Below are experts of layer 10 (counted from 0) of a mixture-of-experts language model. Rows are named router (the router's row for the expert) and show model dimensions 112-167. Each number is 50 + 12 x the weight over its row's rms, rounded and kept within 0 to 99.
After each expert's rows: a language model's description of what the expert responds to; "comes after" lists some tokens at least twice as common just before its tokens as in all text. This comes from a sample of Wikipedia text that the model never trained on. Tokens count by the router's weight.

# expert 43
router:45 42 44 49 38 78 58 59 61 49 38 70 43 37 24 41 40 56 44 45 42 54 47 49 52 58 59 32 50 49 38 77 57 53 49 56 52 35 61 51 50 47 36 38 53 33 60 49 44 57 77 67 43 66 48 45
What it handles: First words of titles, bands, games and people's names in entertainment text, such as Battletech, Power Ballad, Deep Cover, Matt.
comes after: " |", ":", " \"", " The", " by", ";"

# expert 59
router:40 41 35 54 47 57 60 69 50 56 42 41 35 51 52 44 28 46 50 36 39 71 43 46 31 50 58 32 43 61 26 71 43 53 35 47 64 41 43 48 48 41 49 11 47 40 60 41 22 52 78 56 53 65 67 51
What it handles: Auxiliaries, pronouns and connectives in expository clauses, such as is, was, it, would, may, not, which.
comes after: ",", "s", " it", " that", " which", " It"

# expert 55
router:57 39 22 48 42 66 63 54 50 67 46 49 31 47 26 44 47 55 74 44 32 60 42 37 31 55 51 43 61 71 48 55 33 52 40 52 49 47 63 43 46 41 66 39 50 43 50 49 38 56 51 38 38 56 33 28
What it handles: Commas ending introductory phrases and clause-linking words like which, where, when, that, but, such as however, after, 19 December, it.
comes after: ",", "s", ")", "\"", " However", "e"

# expert 61
router:29 55 50 37 33 54 68 65 67 63 40 60 24 62 57 38 50 52 78 38 39 78 42 51 54 58 62 67 58 46 60 50 46 56 26 53 41 50 67 48 56 50 67 39 53 28 45 43 42 43 58 53 48 62 56 50
What it handles: Header-row pipes, heading closers, line breaks and infobox field labels, such as Language:, Coordinates:, Total, Pts, See also.
comes after: "-", "=", "\n", " |", "|", " ="

# expert 52
router:64 56 51 44 34 47 59 69 75 55 41 33 56 38 39 43 06 67 79 34 49 49 33 61 48 63 85 41 55 53 37 55 36 45 38 38 55 37 35 63 54 48 79 37 67 52 60 44 28 59 45 50 49 58 47 54
What it handles: Single capital letters in country codes and abbreviations, table cell digits, and non-Latin byte pieces, e.g. (VIE), (BLR), CET, MF.
comes after: " (", " |", "|", " ", "–", " D"

# expert 15
router:39 45 51 52 38 58 59 53 63 43 53 51 37 59 64 36 39 46 77 56 47 62 51 42 48 59 69 31 31 46 46 53 48 44 31 54 63 47 46 57 61 55 58 37 63 35 75 41 46 67 70 50 52 57 56 33
What it handles: Numerals in statistics tables, scores and lists, usually between pipes or semicolons, such as | 27 |, 36.86%, and dates like 1913.
comes after: " |", ".", ";", "|", ":", " ("

# expert 19
router:50 52 30 52 35 59 45 76 59 60 45 28 24 43 66 50 30 35 56 52 37 68 33 52 37 51 79 47 59 63 46 62 26 53 50 58 41 41 43 48 53 53 63 27 50 38 69 57 48 57 61 58 43 59 61 24
What it handles: Country, county and region names and their word pieces in locations and infoboxes, such as Germany, County Louth, Shropshire, United Kingdom.
comes after: ",", " in", " of", " United", " New", " North"

# expert 1
router:45 44 40 42 43 60 54 67 60 60 55 45 31 53 58 52 47 73 63 52 38 74 41 38 38 56 69 52 38 53 41 76 45 53 44 56 54 56 69 55 41 62 55 36 67 42 59 27 20 60 63 44 46 47 32 26
What it handles: Pipe separators between cells inside data rows of sports and results tables, plus semicolons, colons and slashes in lists.
comes after: "\n", "  ", ")", " 0", " 1", "%"

# expert 62
router:57 53 45 42 46 62 59 42 60 65 57 41 39 52 61 49 50 71 58 48 46 63 43 37 59 79 54 55 38 52 37 68 48 49 22 54 45 58 65 59 68 48 54 45 48 44 57 33 41 62 47 69 40 60 69 38
What it handles: Prefixes starting words, and hyphens after them, such as dis, pro, inter, un, semi, anti in anti-social.
comes after: "-", " the", " a", " and", " an", " \""

# expert 0
router:51 48 38 43 33 53 47 49 51 47 40 37 36 62 39 51 34 48 67 30 34 66 37 49 48 64 58 55 42 58 40 64 54 55 27 68 47 54 44 45 51 47 69 39 45 54 59 37 25 57 51 35 47 55 64 30
What it handles: Determiners like the, a, this, his, their, mostly right after prepositions (in the 2012 election, to the National Register).
comes after: " of", " in", " to", " for", " at", " on"

# expert 57
router:49 47 46 45 35 63 55 71 69 61 43 51 22 33 51 52 38 47 53 60 40 66 43 38 35 65 70 44 61 63 43 58 36 56 39 44 40 47 35 30 54 64 56 38 58 37 57 66 47 57 51 53 45 51 55 37
What it handles: Closing parentheses and years ending a phrase, such as (1958), since 2016, born 1924), and word endings before a comma or pipe.
comes after: " in", ",", "–", "19", " 18", " June"

# expert 24
router:31 46 50 36 36 61 72 79 66 69 51 52 48 41 43 41 59 52 56 43 39 61 32 35 45 65 52 46 44 38 42 66 48 40 38 65 49 61 50 50 56 59 55 56 56 46 54 38 60 52 81 59 35 58 59 50
What it handles: Opening quotation marks, apostrophes in names like O'Connor, middle initials, Mc prefixes, paragraph breaks before headings, and heading equals signs.
comes after: ".", "=", "\n\n", " |", " =", ")"

# expert 50
router:42 45 47 55 46 58 56 68 63 55 33 46 38 38 54 49 17 57 77 33 48 59 40 57 47 64 49 50 41 45 46 68 60 50 44 54 44 57 67 43 55 58 50 40 68 41 43 51 35 61 53 49 45 46 52 44
What it handles: Digits in scores, standings and stats tables, plus sports words, such as 2–1, 3–0, tie, touchdown, MF.
comes after: " |", "–", " a", " (", ";", "+"

# expert 20
router:48 53 48 53 44 50 52 79 51 68 43 55 42 59 48 37 23 62 56 55 50 72 40 34 41 66 56 44 39 47 55 61 32 45 47 49 43 44 50 45 68 61 50 25 65 41 78 58 28 59 72 65 26 55 52 30
What it handles: Directional and adverb-particle words in place or phrasal contexts, such as north, back, up in upgrading, off, open.
comes after: " the", " a", " The", " is", " on", " from"

# expert 45
router:40 38 31 50 33 68 69 45 62 70 38 53 30 47 66 51 28 54 54 29 51 69 41 38 36 52 62 59 42 44 39 61 49 46 35 49 48 38 57 58 36 53 61 55 51 18 59 51 44 59 40 46 41 42 53 47
What it handles: Pipes starting table rows, hyphens opening list items, en dashes in tennis scores like 6–4, and month names in dates.
comes after: "\n", "|", "-", " 6", " 1", " 2"

# expert 44
router:49 43 34 40 45 67 73 48 45 77 50 44 26 45 60 46 39 58 66 55 47 66 30 24 42 56 73 53 37 51 40 65 44 45 29 46 46 34 56 54 46 48 68 55 48 31 61 56 46 54 44 49 31 47 41 40
What it handles: Line-initial hyphens in infobox lists, table pipes, and hyphens joining compound names, such as Ladson-Billings, Hydro-Electric.
comes after: "\n", "|", "\n ", "  ", " Al", "i"

# expert 18
router:52 39 51 56 47 55 66 70 43 63 45 44 36 54 52 49 47 60 99 39 36 63 47 42 53 78 42 60 49 73 38 81 44 38 50 78 50 50 39 58 51 56 76 25 58 48 56 37 52 70 57 38 39 50 59 35
What it handles: Line breaks ending list items, infobox fields or headings, plus capital letters starting names after breaks (J, P, W).
comes after: " |", "=", "|", ".", "\n\n", ")"

# expert 16
router:28 34 51 50 45 56 47 55 55 66 38 45 33 53 51 28 24 51 60 56 26 69 31 43 32 64 46 42 56 64 36 63 47 51 27 66 49 61 65 46 48 50 66 29 54 35 61 29 27 63 71 42 44 51 69 45
What it handles: Articles, possessives and ordinals after prepositions or "the" in prose, e.g. the, a, his, its, the second-largest.
comes after: " of", " in", "'", " the", " with", " for"

# expert 13
router:56 38 51 43 38 63 57 54 66 52 46 57 42 40 49 36 55 60 62 51 40 85 45 43 35 64 63 38 58 47 44 66 30 48 37 46 45 49 51 66 44 56 55 35 58 50 65 44 34 61 71 61 49 64 51 52
What it handles: Opening parentheses before dates, abbreviations or birth years, and number tokens in tables and match reports, such as (2005, 56', 90.
comes after: " |", " (", ";", ":", " /", "\""

# expert 25
router:48 52 55 39 16 64 67 58 69 59 54 50 29 25 50 36 50 67 80 46 34 71 40 58 46 64 56 54 53 37 36 70 51 47 26 59 57 63 58 49 57 51 62 34 57 56 51 32 39 55 62 45 46 64 53 48
What it handles: Equals signs of section headings, opening brackets, quotes and braces, and paragraph breaks, such as ===, (ten solo), {.
comes after: "=", "\n\n", ".", " =", ")", "^"

# expert 28
router:25 41 48 46 49 59 49 72 69 53 42 49 46 45 34 39 41 35 82 35 50 65 39 53 45 69 44 62 56 56 36 56 57 48 33 58 38 33 59 47 54 63 64 50 51 45 61 42 22 64 51 47 27 43 71 36
What it handles: Line breaks, equals signs and header words starting table columns, infobox fields or section titles, e.g. Date, Scientific, Result, 2021, ===.
comes after: " |", "|", "=", "-", ";", " ="

# expert 56
router:56 48 34 64 32 57 63 69 58 58 44 41 28 45 65 48 48 54 56 26 44 57 55 51 45 80 43 55 48 79 42 55 53 65 51 46 61 46 46 53 40 63 40 50 66 45 59 42 52 72 60 51 52 67 70 50
What it handles: Opening pieces of personal first names in cast lists and tables, such as Ab in Abigail, Is in Isaiah, Ed, Jo.
comes after: " |", ",", " and", "-", ":", " by"

# expert 10
router:43 49 43 38 26 54 57 70 72 64 52 60 51 48 56 51 47 78 69 47 22 84 46 33 46 45 63 46 45 48 38 57 43 58 47 59 59 60 61 52 52 50 62 37 84 43 72 45 37 63 76 51 56 45 44 23
What it handles: Pipe separators and numeric cell values inside sports, election and statistics tables, e.g. | 12 |, 58, 6.
comes after: " |", "  ", " 0", ")", " 1", " 2"

# expert 34
router:54 53 50 39 33 64 61 47 64 58 47 54 35 47 49 58 42 44 69 18 40 71 41 53 53 56 73 60 40 45 43 59 35 41 38 47 59 50 55 57 51 61 68 37 56 34 56 46 35 62 49 36 52 58 52 28
What it handles: En dashes, year pieces and month names in date ranges and lifespans, e.g. (1908–19, 1970–71, June, plus table-rule hyphens.
comes after: " 1", "\n\n", "–", " 2", " (", "-"

# expert 22
router:32 39 43 45 46 64 58 55 68 54 31 42 38 45 47 27 25 59 46 50 38 65 36 46 39 69 47 51 64 57 31 65 42 47 24 57 62 71 60 50 53 60 72 29 53 34 55 34 31 67 60 49 60 48 64 47
What it handles: Possessive 's after names or nouns, plus articles and possessive determiners before noun phrases, e.g. Madonna's, the, their, its.
comes after: "'", " of", " in", " with", " on", " to"

# expert 7
router:46 34 27 46 50 57 51 57 64 49 47 50 35 56 55 60 17 46 74 56 37 66 46 51 50 43 39 69 57 65 45 55 43 61 43 52 54 53 59 39 47 45 40 50 57 41 56 47 27 45 60 51 46 54 79 66
What it handles: Pronouns, verbs and function words in biographical prose about players and people, such as he, was, died, himself, worked.
comes after: " he", ",", " He", " was", " and", " who"